config = dict(
    d_model=256,
    router_noise=0.05,
    init_std_router=0.00874,
)
Below are experts of layer 5 (counted from 0) of a mixture-of-experts language model. Rows are named router (the router's row for the expert), gate (a neuron's input weights, with its number), up (a neuron's input weights, with its number) and show model dimensions 0-255. Each number is 128 + 32 x the weight over its row's rms, rounded and kept within 0 to 255. Numbers have three digits each.
After each expert's rows: a language model's description of what the expert responds to. This comes from a sample of Wikipedia text that the model never trained on.

# expert 4
router:111093166118165117123127151104104134112103073086124136215104128125099166126103171115107156146156131076104157144159114140141158184180133125151133120147167136160116139175092078143163152150078143111138052126162037202156101148116139097171095168115107130093160140174126160158015147097160111131191167126065102081096061140140125112134131145118117100127105196136122150062136148168109116151146127120141133101138152103092078098143117106112083126149131090138151072136158186116102197110162154125124144080129173139146187124151107155159113117122139113116223138083160163084124138120223153099106137159130143166102156109138092077139077105176138113113081155112177085182181132131135110149086098105149144135146149133130115151139165146134137163106111128153167100066182100132093073088087123
gate1:112120112164120145110047130119094085203151107127113134181154154135135137081117166115117077168116083177133072155129121026128163087147085157135117177100105071112153118080106129095130146141150191157167076145118107125127125131152145126195090115132130197162071075138110115160083124093156194100159089125122106134137141135100151146125116122120116143088124146113127153151161093155150142150104082069102109177134098099124143094115168094127205061189113155117066162155065124144120129057111113122121149113091083130130150194187106124130116158071121112090115115114133119118138113162138087178092088130135121168157134121069178117098151071133099184146091109068144142104116142086121128144132108127132098052085171161154098150069142153142114145090157081100158110200169183154106106128137089
up1:133132155145144129163082137167115140111127192154156195123128118188094132152159075096158132087140139094138152092104185162134186140145102159119108133033106128129175114104153112056119129181068118130160125086170141133117099124138098127109136125160149140132150076144098145124095112096145134179117153126054183149156182155104118087149087159123110102138150059142038144106184131159178103137062139089192073102129086108135118032198111172101153135164142128117161166132146137084113156129099111121075107048153098119100117152109153115117117122094113095129090144152142108088142132141126124130125168128105131142086153115132097112165095088141096140126179139174072176052110106086212118112080088086190183115152123160128134142167132129181131085153106110105146099147153153124110080145087105
First digit of numbers in tables, scores, votes and dates, such as 1 in 1911 or 2 in 22.61, plus number words like four.

# expert 0
router:111197102155133081119151112092169108117114117122136124128122154091156113146085184077165197117191169064108117070125109054165140156080120071136151135167165134147105164134038117110190149138172107123101156119182153180125116125133153101177098098121121176105107154125127130109085085112124185097126146156133107104128185197125133103103102090113085189139148161146145135174138102173107169108099160144165171107063147135114108109166174123122102145116101121137117104121129149126157147164151159113091159103140131170165142116153134121166100130133152119123121133149163114106177114146136138138049134141118105174137075201120178102116104069174211065120089133143191148109123103062133151173083133140118101147110139155112112102172157118089156163149051067109108149162114124218102102177094122
gate1:094170132172109098117140170146137100134121209120095118130133175093135151181175090093108179080165146063126086116121132106106108176143139130136076176149100102143104121093189108082118190107080173152133083124166105181069149055108067127117113083128111137130118060126153087118149139096133143147134109105084193113132108121140128172100113135132150183106168119130104141178168165101103109144126138130101142124131088058129096128121094121104141133121110183153126108155179173089090110110110167146061184096106118100140156111126095108102134127169141093100132150197164219153187174073194115110090131113176155185182144135154178110155168134128076091101159112124104068126160116135096150143100116101105127127153136165113144088156146090181123119129187108101114066126109090063108094160122079
up1:132158103139187163152151077114086166172197101159117152096186101091104203149108106126096039092126098166078095138176133136084185086142127133140160088139116136118152075152098084139137179120165136085142134132078143097139117126128157119135162132145177126141126178079125173108109158178097100088118118134130134105107151174120106120161068077096133123116156154148142139109165165096125154127153130107125190147156200139149095126105128109172176137171166118110086084130150084093135143071124145150117074142124192054106135184092114092155121147117124133170138136130115135118138076142097053136142085134123160077109124123084122096104060124128096191119196122075136163153069100109155120068119123159122142108148037092117096179119105156081112090112091166131139098155125090154179118190165102
Function words opening clauses or noun phrases, such as the, that, which, it, he, who, his, there, often before was or is.

# expert 1
router:168134132172075098141153120101098154089102053151134104223112126132132135176174144134100109115175124137078154142195151149119177145162136109090105179182158081148138143096140112164084115102088103051153133156186109200153093185128107121111137140111113136142133168144120162101136134090123127089139187160137090112128078171097105120140137116110137122132185172197162110140143100198095138123072118162183119111095156169104136122134099094115119168142154072128119104083144129180143130152175114173106111085133163179161202085140121105141071115120100100108202190108145130086156131104145216136120165130114116166066080066050169136094118120173160116093150133137155157120140143128081123109111097110150140096145170110105121093164125151094096154153134165174126152106129142181088103162090112
gate0:113144127140149122162102091158120123146091144133100127224171102124167145130164121163123118212142149200104143146168182057054078067101142122134104119091149111169139074124130111180060127118131141173141114136153160116130136147127100169075100102108146119110154189121090120067074124094083156118143125131168094098125113167102124151106124097115137096140114112102060130144098102086158133162114132168125089096130134105071131134071072141100120171083130080151104146110118130143111163129187154129118105147133071110058159159088168134098166084120127100053104119119094121100100043100134139131115101120141198202102119091133106102109144130110129113143174120097146120086058115195152142100115130109098129078104086119148047060100073089095191130134136119130122105116085085173137137098111140
up0:102149091147130086127104110154144171096150156142167087172088126125149121097122145068082114124120083124123161096102137116151165032121118089071129137125096144115103108125123108106090102141158091114143169171115101113173138075086104124110060077141111154137166109109120137097121108205146185162123128088131126167206166124133089193172097137193135090123116148125168143085142135173144199091089127123079199101105083116069160087098071171080130177086137132098118131155187153080119135157109119142082062085092164163124116154128127140116104147120111171114090107096101125165078139143151130108142084145067124100072147133120084125169040118095128108169184160093156097135100139114112128106084155126124131153110127132136225108114148173111095085108124138108088087146107067149115152168147082
Sports words in league and match text and tables, such as League, Cup, Championship, FC, Racing, plus name endings like Eredivisie.

# expert 8
router:103174120081130116187177182173116143160141100105084083118136118139108137183121128139076134124183141146122136160124102079103183137137205114054142160133143111189143154105117137098121114160146211120048077108146130183135109104111166099163121155139086131123176179193154144133113115140158154110187186158117141166120137129091102105156167155164110165170131185156058144107172157132095153158081116191178159098129193117105147169124115106118135126130139075215113117108149136126097167127139090112151124126172104105122166160177076157137062130113138137124183146164182174102131153136190161160078128112125125163134137130093119115095062145170112110119108114123124095141131102166093072179148127167157160083164160164143112117179097108078122181141125135085188156121148125132106139151060122
gate1:140158111168175099129172108134115112186087080062114138095144148142108192148161125132142194153106107171112150120121122103111083124102064110101123135103162110169143100139170083203168157121151138123121130205150182125138121120079084140146147084159119145160135146148108130104123089142129129173115114161115082146168096192123142143108118093163096096083155128156108138129115137112133130142078151076163193116143151133128076177110079104148193105151119148060131172112131135155154149198172182105101130132085060179104100137048190128152132143145095123147111131115140072128133087067115053105059105157109128091120104109166071043094111116174123157144126103161173088131109137117142110138127148151074155096168056170142108103159171122101107161159164095108123106149101184166122109134098071
up1:144190090116177154137173156144120092129079065115103106119094120189097160117120096110115118150094164120169136157125157163090093118175121115043115135104163075150102064155137168153126144119085154083146111112129203140168140161106102139098078097091136066194195196153150124060204157101131131088158118123128118138167153178153124150142136085161146092085123146167169138141121133121089139096095168192162138053144176110151107175086223108140178156162112139142207140155154130131145136123107113103114059121102131160106147113101069194137094106148175124112129108128104178120088108113142094149121072122137154105150180104147149105074114166107157085132121108139133131128119107121170118127107158080152146092163156130118058095121133129107128136163150147076122083076143073141147130082103151
Sentence-final periods, line breaks, table row endings, closing parentheses and section heading markers such as ==, ending a line or sentence.

# expert 9
router:099142138161156133142150177113113125124134041036090119146092140134118129153129158169127134193151127067086174156146124147110112128152185154111163157154109175142115153112135118189141187094062145162072108100105083168179045121119191057205077131147143161105123149163079129109082187110125126087144121165124107084105087161100148109194151168070113111148123117136094151094142116168035144134127124167163094154121161101086171159143100158173112156104116142137147127118140132125107181122134155148151123111118158193185168137099124148115085102113138084123146158065144160124098148088173131094092146109141146155109145138117084107118093115151127106175100171072160094130153141142137127145162131109144095130136075168143096131109133099112139167153105168142170134089180047099073115096062104
gate1:151193156078107108125118113108090147122136093167095084163180164126115100124117144142128124083125153073152156157100212178130137125090137132166169153182148099113107108162154125144082124132104088117117184103131133160097094108074174151107105166109112078139163109109144095153147163089109122136161102182118155094088199101094180155126236117112113173161190112115111089137137133175145153127117118127098155076096129175100073179160188120172177173157140146156100158110098153166120065145107098134117131148110093136097122053072110146117164163139175103128178186196089138130106112126101118162146158152141098193139171109179130131150108150113120159164128124145169161139078127121123119109150137082104170113135143119217145089140134100100156133158140158154162221102105122159179149115186099
up1:120121112142106126151161097185095126102106151122136122169112093156138111173156112118135104095107151164147085147157095107135110183100132144123107107168108147163112109078148117075104186136104165103127129114103107082124018124146100081133118116142135160115099130128112103077084140048158196144087116128087124100105133149134081128100126187161111133110096107197190148149146143130131089145168108142055074144156183124178172121086154137150111112152164139146111133107137078109091124148152118161105077133139157146074148100101118147162184105147149113132151107130082108131102171096187156132107091128163111167091116189100108103094192126135157134071145147086128176137149114149132080103116093091142110087153060137168169154076123102094102060134115097083156108114066170067174194073227090
Later digits inside years and long numbers, especially birth dates and ranges, such as 8 in 1984 or 7 in 1783.

# expert 5
router:093144134162169138161159146088126085134168141081135115158117154103117119207149173110119107159168091106163165102163078100136152178153152126095155155134169098155119189144098121117126183142194198104091151084141062165144116133128179097146090141137128174143144161141130148118099150079181169078094117156069112118131095168136178100139156184134069131144155174148126142133116140164101141134092117124220095128139111146099166140157114163156127162086143094166152137107188163143116192131137168149125130110148161134123158129181103150125099126138095131107176178073123151094147119079182218096106140152124166126093167181117072074121098102121109066179104134153129171171152118112107135134127106088165128068146103174149115120113055090102119187160133116131141081107171123190126129102104044
gate0:073163160074124066178091164105133122090134108076168144122114138184186166167127146126190078152065143145207132153103133125081112108110101175103135119131132158129159146092122110133081132104160133134150106097165098135128145134144159109141108147169158135141099085138153180208086128113105192152144087147146059134123159113169125128115108105123084101117139158166123156151163045066161133144155133143126127134149070123149207110222181129078156099148144127126130123132054130124116084105117089105107149175104167128161096145139107110131133085077070152081131128113133042127162129038176127153141141097125162090153095168089151140159134117142169085086111099123127105107163107118102112160148123080139139089120119129199181104054149165123146175122115118064086105162110147116138137123169149
up0:168108073153079120146135150123082172138111113118076133134113059139135108062111186080056151125163130058091122139124109149112141182157177080125155104148172131100093105108141118126140141097131111151071150165068145076188110075162072158171120127141137162150141196140100180105145080117157136158087146075100165151112091124074113114060151119201133151128085157163132058146118135135057144165085114123149106136108133165077072100101091081182118085147104150062116132078169136175161169149122135163140113163102143108103104114144131171133108152136148068118145139141101190104078069154100175118100130101157090141128135113170141142097134111093112168142129108194128148104141108144164158120120110112099127126174150141092089132169114074166125075077135079136112175142107130161143048106141110
Proper nouns for countries, states, cities, institutions and given names, such as States, London, Carolina, Australia, John, George.

# expert 10
router:141081123095136156198156131114094112155171138138054169095098156126114099169145144152123098150133161137151117095165165118114140126095150081093146229125087119185141145089178103097074091084115067113149125137147050135086108125111109104095106159100083102102156104104119201109123233087180154116169107122089109133160149132127125122152186123117109136150189135142105088142101083127115143111087174075095128079097124216105151151181088145167132084178114120107121071121124154127194126136187094143117109094113157139154104143137111090127129168157190065106100162125155106083207089123112104105096101108118097111129121164111174128058087127122149135198120185101152146091155128147123166118149117157160177098127136152125095118111117164151114113163140143123153144112119070155165147124061124
gate1:101143137111091163160110163079147174147132129125142114186155157156162195077070123120137132085120085133167108127063111105104144162102106122129126209135135157157125118092195123151116136116161163145159125149107155119102121068123096168151087064179111159151127113100176198095092126108158139137099106114133179097159145185087121057113107151142114096162114123148113095084100201183166110119149159147125136133100100178135180129116131093134145126120192108160134119087070087119099178086200153059130156153156158132181126150131133142161164084117105092203097161149068095110054132141132100072213097097086162111164122130115123142188110110087104153177055146171122132093079118182116115125136122099113125129128093133130116156164096101175148135072144121126141147072143139131127067150150123
up1:140156104132082079172116139158139085093090123115090198128166151089137103143172111113162179117153114162131164136143095109126202139162105186128173097153106157076134163161122152152155103130118096133166102129198132145100126141113130143156147186165119131097086145102030126146100166111079105133076078074115105108071178153144157125191116094087159123151199146136135112120083049088160175112053112160128088120132194082124086157104135125091109124130129143157121102110081141136120114151179182119179099136113201124093153160178192179126163147117137127083155107069176099086129127126122130126158110146091118166149094147146095155083139174141135123119139144060081125138132087145150091163168051079115101109161116143108177160146091126157111121166111116192084118120127105185100106122128124
Word pieces inside rare names and terms, such as oc in Vocals, ok in Pokémon, emb in Bembol, plus en dashes in tennis scores.

# expert 6
router:077096143150123147126142138160186050168114105088081081211147095125073127141117104172140123177130103135125122128118103123122123165164103109064138133096169116182161131181131125103069195087121182137074146122157104142179104164104190133118169165103134162118153165140129107070131107117124135143192115123106102108146131166101119147130114142063119138114145141123118132086149127160082093060117131122129070061149116148119103181133111131129143159115199105112120138034200158110124190127182149105112098143184106114162145134114049093127113139187137135072143148129134158151142163129212182147077178169177144132134164152123106128112041142135159137185133146166101113103093127168122185139160118140168127147147125126108132118114134118079138145113132169074168053116177157154145150120115101
gate0:204112100169153122139070123118103126087168064158179104137125163143147128137136108157174147118152144137202210134128095174149095119159173129158152152139185105104129131154110120166201166107132094104029129142128177146067125091121120101142156142054134088160112136135110081161135107086163156098127144152136109129164128134101118143064152123114088188134136131143143128145136120120155125052106070078120146139081133115121153177137158141117109158121186069096143153152141134101124121171109090130187151182145118085143119147138155084126112156146152164141151079051163124102127173140137129140095112107091160179144124103128077078081134127175129145183140111190085145100096162096112109213116067090163102146098180122118124106159100102149084131126096100041079131134147178139149161188125151
up0:102125038069137154113083183146112113121140190113119193093146107099114144081101132111106073101150137178092110101180092123171076085098098076176121117087138109093097085108190143127144123168145198103144160147107128156086159141157132089113163118168116170144130151120151169148108127152133134129133103115073117125151133111090157139125131190125078112105097095145113119110087144159114182122112129120173110092102130175119150055142136143177134162100104157179183119154157054150123081163098107132176111110075158074137151157132144161175138106149135051096165119184109117114089161117134144151134101117129093078120135143165148186197081087061090189104130154047148077135117098081129116125136099100124096128137053125161169144151116080149096140123117132155140182114190112198147116144118142
Colons after infobox field labels, table pipes, list hyphens, semicolons and coordinate symbols, such as Contractor:, | and °.

# expert 2
router:070150138149134082210148169119190164096088089084145124139157173141146117181154144132097084164129159117112144167120077091130141155117123087085147147137121148122102223136074069105105163100172162084163109065160079135153101104130142117121143180102136142154130089133165115096076137112178095107103126216133132137184127131132144060144117107079115089159129099163114180162136110128089162095101177128132180132152165138133110153186160080103087164123138126155085111111144206080082152129148125167068069144122113168125198137128132132151128097167142131082158176122121132146116191161132151085107198165093103149112151144158093084155129109130169067133129146108175107152131170117074224146110129115130159122103129140143078141135102110161101180161131121160108129074165108146118173102138132
gate0:089152119153110079098177171094163117145146118084098122087140162150134172131138138088086122164115136158175117106110145108147127085155070142161106155127115082096084146157113051124113099099089111146178135129134118058199108086156165119127142143148059107156087149177120135158148076119106121121131132132127214208101163137086159108122165166132091127196119149167078197156172170177097127113148198094141146118126169104098108184123143109092124090136067105111119148176099171118127192137108082107160092112106106109093155090167101082101102163194060170085137138133104099127110128134109098114167057103083115098066117102140172056189108180121090147120124139130125148146159132118154119132110084172114156169108113156155140136137108118158204118137123102121124148123157110161201153128165141
up0:113126066092079109127153146084140124150124137131124128108100228159136113119108145145074087066128120171154113099073122120097135134092057160120090159135093083115126158103120052114149086078122091141133101137091102109225111105164156104108123109088118133187050077129097100174154075089127102120175147133104179156128106133113129133109142165143138122111097132164094162097195153163069102035115142122151111146109179063117071087118145101089080099103083122139124130115121186098192179126105118130163109123148104077091116071105103105098142151142130165054126115121143129116150132121096149096158071058104080112109117105142172102214107136090104159122139124195113147133134105123125108093120072157111187143137132135121114134098162161121177141177130129175101121127169121121161138169124171
Linking words in running prose, such as and, to, was, is, as, were, has, often after a subject pronoun.

# expert 3
router:114188151113148110151164081102074094151109184133141123141069159126086110085094161147072103113085173108112139136131154128135206155117110115145097152136106113164170129144109142070154134163138129130158163111172133093197100120121153125175154174138077152167117186140142145061131155108151194090148086144079121117114111129114105101153089137102126112122119164137142203145116104127122097120128098069186120165121148181132132082128156121146138193155144173145092130134133172133163129198122100061111154108098149149128126115187119055137132163099114158107102102166109147064117082174138110194174157200120143114079077077100147128159111139154113037098147127149162117144085124176108097207167123143150221119160157202099132088145139110078130139118144121163163134088151140139108157152170134
gate0:140131074138113178117189130076107078149119157119120159180103143088068096125129129077131137108145164159155138115161107132116134124173141092106129106058141112190146096129170151126084159130120133151098109113136157160129045141097142092130115179114088122111118120124135087135146064091131134127052114128142107080110113094130139113162137114079085084112122148044153154107145101085196150121106149144108183113093134165125139093103112154113121118075119131130057156118165125147094142063113148013158098145203129168151078125125205158142101152102078146156101155095117154164115100109112142146122116186077181105078122124094107074137092111156115093142135091066166161137077160139136115103119136154148085171184135141082112084206120101168166131130188120133169093139158112078056121136132133
up0:134100110097121146136175118118079150093089122116171078180109139133166149132114103112175117088112140151116148118121133096130171175110126159153113160111097083073150090108104092124114086167160121142107129210111149117172066138126155142068159137141117146142131126090186209159093074120185172129106104112138102134132175151092189172110137153172131141127126201138156161138168101109121073095114087164160066114124172072141125085147140106139138137169166143160156174122110081131125149127110120144169178123134137136069113113140111170136160103064107112149171085102154175124130183114111106089165122075062130152137133131119085120184118130134182097152135128159122110106094125094074159092118167158109203066093075167123101125091092134153164170159034121090113118123118088163154086198202090
Mostly commas after list items, place names and numbers, such as Mumbai, India or 7%,, plus short mid-word fragments like el, re, er.

# expert 11
router:082154219150170157115128178141113073110183024117130095184141175097086079160185218146130081123144117132108173109156103132065130145123149126094096147168170105170082151118073114153118146106129141100152105161147087190205122126077118068117122156080111186094178117179173105124133126100130149082079114161080115119138119168100120119145146163157109153136151131165156109128141123135099171138158115144116137075155117144059130163145086143197112189117154122170150149120159144132115121133125166131074146101158064104147104132160091104138069124160118164086176127108108163142144160115137162122157125172136156139069134109081122058143103093157124141112127100162124117135180064140145155089178159097141149126134130170109128155151095142130071146125156167077158133101161056148145108090122114
gate1:121140146146117124099152164124190078131123075055197083112139079156146127029151162106161121190087152132150111202148119093122108136127120125129145094133168127135115082117174094112149109171126177059133124128151103086063100111110136100083147122137108164123113153095154145149134143111106138101067112199118093089137172125112172122147156138142087128154155150121136130105148110154149127149055104100132134123118156118136107139111102105179156105132128175069078223179166142122097135039155149114170130167168119069127124126135145134076090113085129113058162134154138075142152147183121122140124147144139152152132119142110119134141144130080121161141129126159098077160153139070158101090066163127231147211136094131133154165108133058099181130138138095179150147137132197167116103155088124
up1:179161150113144147065118178138129088135144123123189072138149097203121154116148156111122158197134119173125099159160084129073077148172128141142102122195168149144135099160140152200168139156081144101152160129117052134112109099091200162130097119200162162147130139116132079104138108138168125119071162105123075086091117120171122100176114118102083141186087113126052116139144121143110133141080130125107155103085150146128121109061095136160219086133149153120160120148136094073075147134143140121160128167092142126143137182118175119072057084124101150148146094126135132074114145166087162157136180087147093130121085131115151150118106155122123127162144121132088118113102114124066134156085138131186129175168066202116123150167155100125099132072136117169134076097144170206147138132097094
Main verbs, often past participles after was, were or to, such as made, used, known, released, played, built, served.

# expert 7
router:110112085060168149107101098149168152139123126095120126108101163142156151085186116200148114194111118140126163104120141173081115070148140099167121149114074063151143141102097114099146089126182151137140158100117135121107158103109109096135106152175124106098168151159137157111096133050138132153123068068133083047165150140117164096130141158148125135140178153171084147135189115189090175076083096141165079195117111164115057104168105104206144092154171123167140128064148105136113110162146151119146137121109132134138097146129115043188133104133138126078121143080185134072115119111119148095157066133103164088116104133177126128069138096188112124126132144087163138151110128108062134158094104157164156111123136101107189068081148097138138139079061168103112090141133101164144158123140162
gate0:150095170069137187135149104124088158164103142105104101116092065165174168155135125082088098156130129128099129093153146146094088143074131132091165116136107172159140178164160101105143149103160119098194125169098155132079082124155136172111151176131150067129135114077137117184106146100106147084102148108158109127164103184114125102094119154137125144107090094153114166119107085146130097115104124143088163160157183146175125190138151160137079143145144109069040055161118123124142172121133133148131053136163082166095093124090151112145096159111127099151133165116140127179172170098064083073102121107112184155195120119064131164076093150127152119089140135079197126107136119103148188125143130168088120194154073162148162119123084093200097171131073139084153145123111173116096155141091134
up0:128137132112117098112094119099099113108121138144153106102131183104124072112124127179149081141102140128132158110093060147125164101154090117110195126153127130148112082142153129151111145104127067169182125098098133149103130170149144096127135124177087173130061135134185135083169103096112133109113137093072135185159113102109099161134060105155077143160165120146079133180094167110147068100139135125119130089144172157131089128104120169135146100125133184123200213099092127158136162103104059095125144121092134143125114167127087128098124127174094168162090080134123118084131063184064174135138160155136085089126121194140164105172135126108163151194188173164094174166154169207081124170131179098200130189155132096105158119140093161048092108178118098118105130158129124131144116086104152
Mostly of, in, for, on, de and among before noun phrases, plus fragments inside proper names such as Gr-ind-avík.